From a checkpoint of a small mixture-of-experts model trained on Wikipedia.
Experts: 12 experts in each of 9 layers, 256 GELU neurons an expert, 2 picks a token.
Below are experts of layer 6 (counted from 0) of a mixture-of-experts language model. Rows are named router (the router's row for the expert), up (a neuron's input weights, with its number) and show model dimensions 0-127. Each number is 500 + 50 x the weight over its row's rms, rounded and kept within 0 to 999. Numbers have three digits each.
After each expert's rows: "mostly gets" lists some tokens that are sent to it at least half of the time. This comes from a sample of Wikipedia text that the model never trained on.

# expert 3
router:464437529462552553448515507588509459484485508545569440504533548413526544475479613457457518425499449466475458573553369528581520497512554483483543512461454418519502459517430449535599528504406420552541411491526475490554533545638491549490451468457485558544529457507549496554596488439500412536514427490550522435582513559553483482522474512417495550523442478441547564517511461496450620533531
up35:514477513489496523564523538507516432454529584475503549515523576398490572450451526460390503496513495533518510522380450593535561480565484516544531485514462427533478448513589497444443542528466496492511458449568553547451509563600558542477514600512593533526539498539434490595531438488467438526550398557496502466536554545633602490443483479470598387457516479456458561523544494523515461437475
mostly gets: "°N", " MF", " −", " ·", " MPC", " Coordinates"

# expert 6
router:447540532528550525581445526549564403407490484534572474486546487500496552455517535504467467533568493489551477534536460515549554500437427495604493586519424591482441393488500445550435530477543472527443618598591554524428542511498588555468478492523461596503459537494540490509487480475504509491541553497455494504466558554493544627532444484554433500475406567464516495618571497449503591453530
up35:440432495596518446489546579502500597444563557481528564514449503464463532363466482485532486470445400422480492448553494490500530492476502512520525503459387580591479442588537537439480540450549436486473472545504534527488458492534431498432494425561567521443541483479534525490442404556476537580508406480540527429471489550529534556493532594489550506538525551507407508400508372583543502509481
mostly gets: " However", "See", "===", " century", " time", "   "

# expert 1
router:477537485462425526524497513473469482508506505585506574523497395494562602535515493439460511437530464628496466453589500468491493519513465541548541360470551392504515475474491466537538505410481526579452539552426489463556519479523422539454582593470461608466493572559473523460565490563515497502534456515479537401545437467584511553552522513463495517476492512490426493394578488425489405482405
up0:558442398524408501527561553595445617496488480521494452446517496468501509468513475568532426520447445455408522542635522568478470506463467485566545489541547487451512491507630505473519493577412410486481560531465548525495466519498551498552454480423530508566460475600534542422499519600599475567479491557542512448500452551451464480526573545504524441522571551449474477435539435462472595495539
mostly gets: " w", "′", " un", " pass", " July", " rel"

# expert 8
router:492522549520472457537541440520488413521465451512413443491527606440557389456520529555568493531553556482479544487435481424476373480454539531580502453477569531514524551478515556567520506561603534448467532531506562488486484455577487535565498438549605423461493426487453378564496422559499580495496498421530511448457426519443488491462463487473411489531509462580514486480435539541565593531453
up0:457473457591529432584536579569439517506449516448558498504499540487415522487490535474464462394550469457448533461527484465483487514559435461545534506416498398613499438476559616506504581442493631505483530507523578529488426501480539518511534533565531446549499427581535502550406365571549488532527465485513518496531477493479537474518513493439497480507455569487520469380618468515463538555443
mostly gets: " only", " most", " more", " M", " all", " just"

# expert 7
router:522509524553446503498467500504534577541540523357434495507439501518518465497531449518575563591428528505488538488411594449503506416414515512445479515480604542437586556418481471445488512563562446387520504412490450431490492512482487401542493455604525467456510470450531512446461507533495567439426489521487503598397591504459503483399479484528518510481525462536458435453450526585556471457528
up35:516483460543539550507457565523481499546592576451547460593499612460484537518400518495516477480527526474439477402554492520581616491499410516588546454443510505481478530501619618531472561399540475486507582467419511571489484455486564425484429486504512520463528504562535546506473406572541487528544475526609524550555447480517584498485563522437503409456555560472488477512508438475507538486427
mostly gets: " Votes", " These", " Jean", " FRA", " students", " Southern"

# expert 11
router:463461550516506564509533442506454383441474526561591511536466525520427452456439509515534458505442514352503457498477499631486508555486458534435537554513526539554503515557554600393470468376498496537518461480529478507481468509533476493440509559537456489514565474509514441472407478423418544566622432493509563425575453444513532499509507511432581540405497507468559516544503579459502498501587
up0:610586497522521484513524559511474469524542491536534496553594480500472553483573477446505520451443469390485475548513577608429492466519500477564529582492438476632560425575485593443458504493620476527459516423537471579424502443538524547454528485500584533481405530556532532643451533425486523508554482515560554507558531527495477503539519591450479462492565501484464520391529501513496524530523
mostly gets: " he", " it", " He", " It", " she", " She"

# expert 9
router:620419486471524472507499575509481618522489572489461467447548574526541468402471480589412390473490552472520503385497521460469473442609567511504480588569426485472500459490532495465426457559403454506568544446559555560471500531498593537516421517510477570484512371566533530438440522535486565467511535498521438554529472440520501419514541521477495456555566516512515485570499478487488582494510
up0:536445414477537550538474559506441598438534550433501544509480581513495560505513498503506456500445504480418505475572547553617506499581481457504489531555472474437529508520510461516481482535463516512554583446466485503347459551462580546392362428508448560572470466643530574503408436559492533511531486453518506469443455484453488449503506558482452586506461521538442507574538422491444503480523
mostly gets: "th", " first", " Th", "rd", " last", "ai"

# expert 0
router:410523495450549425504538487434504577508473437458525499589460486471444495525526411419473506543556484502452549571483494617475516452468392454479479425427469431597493469544450575540399545519495594516547466518468497507447555541493553525496497486484420437614557483501404507589552532455527447545505471479420481510471446482462572408496477519520522488476437566490577544518552509448432398501434
up0:533477445549552497514450486527474564519501509516501534481546621402417521489394493452425558433489490554396538540504407541512520461509536505496528506471462540422415516545496516481395555557463434608544599500438543432531433466658490486474482521454507566522467492494456579592489541559557524570461496448506509554578491499557605494538551535547484417513505477505522554512527465443459512439474
mostly gets: " that", "al", " which", " same", "il", "ad"

# expert 10
router:584495522494475464532442430481462438494489438543462431457509442550464648638492476489522418487515543536486433487474573425526513517462401459521500402521561493473474540544575538510528504536551503410397594487452527473547524422448481473583494531488489464479513535509483577543526489527523532500439512526515519579383525415436485486481519414596569534503586461504469540492489504491496465561628
up0:476412422611607467472474553562452484544540538370534487517473549409558538498438563507456536492516456444484450462599536540561490493493571537531607530503471488491491479496541555464470521535559488552435460625510457514397484469509530571547500460514486562558492523509495492479522524515493478526532504414550505540460491419572571550507574473537556517594554534504360469482562559524410535437534
mostly gets: " Gar", "On", " Frank", " Lemmon", " Ell", " aut"

# expert 4
router:526506532547447502500473504496542572534532525352448497498438497525510461489523450516571551591420522497498539493422593449506496414412514513439481514489606539440582549424472467452490510567566452385521516418489442430491495512484479398537501453613527467455507477459533504453459502528490571432419498511491507606396602498469506481397480493530514518487516465536462436447447528587558470466522
up0:545439460537489468520521528558513503431522607445438548514427537473560484481526505507477446463548473493527578501452474445517498579537457451507560461536495505514496487490509594592452526565397483506467551552494540543376435481546534468473543460458511405498461483578643504568367574476575614554524495550550582530518563452478545500575551492471461465565426574489585495445519460498478463482509
mostly gets: " don", " ob", " des", " IN", " Force", " char"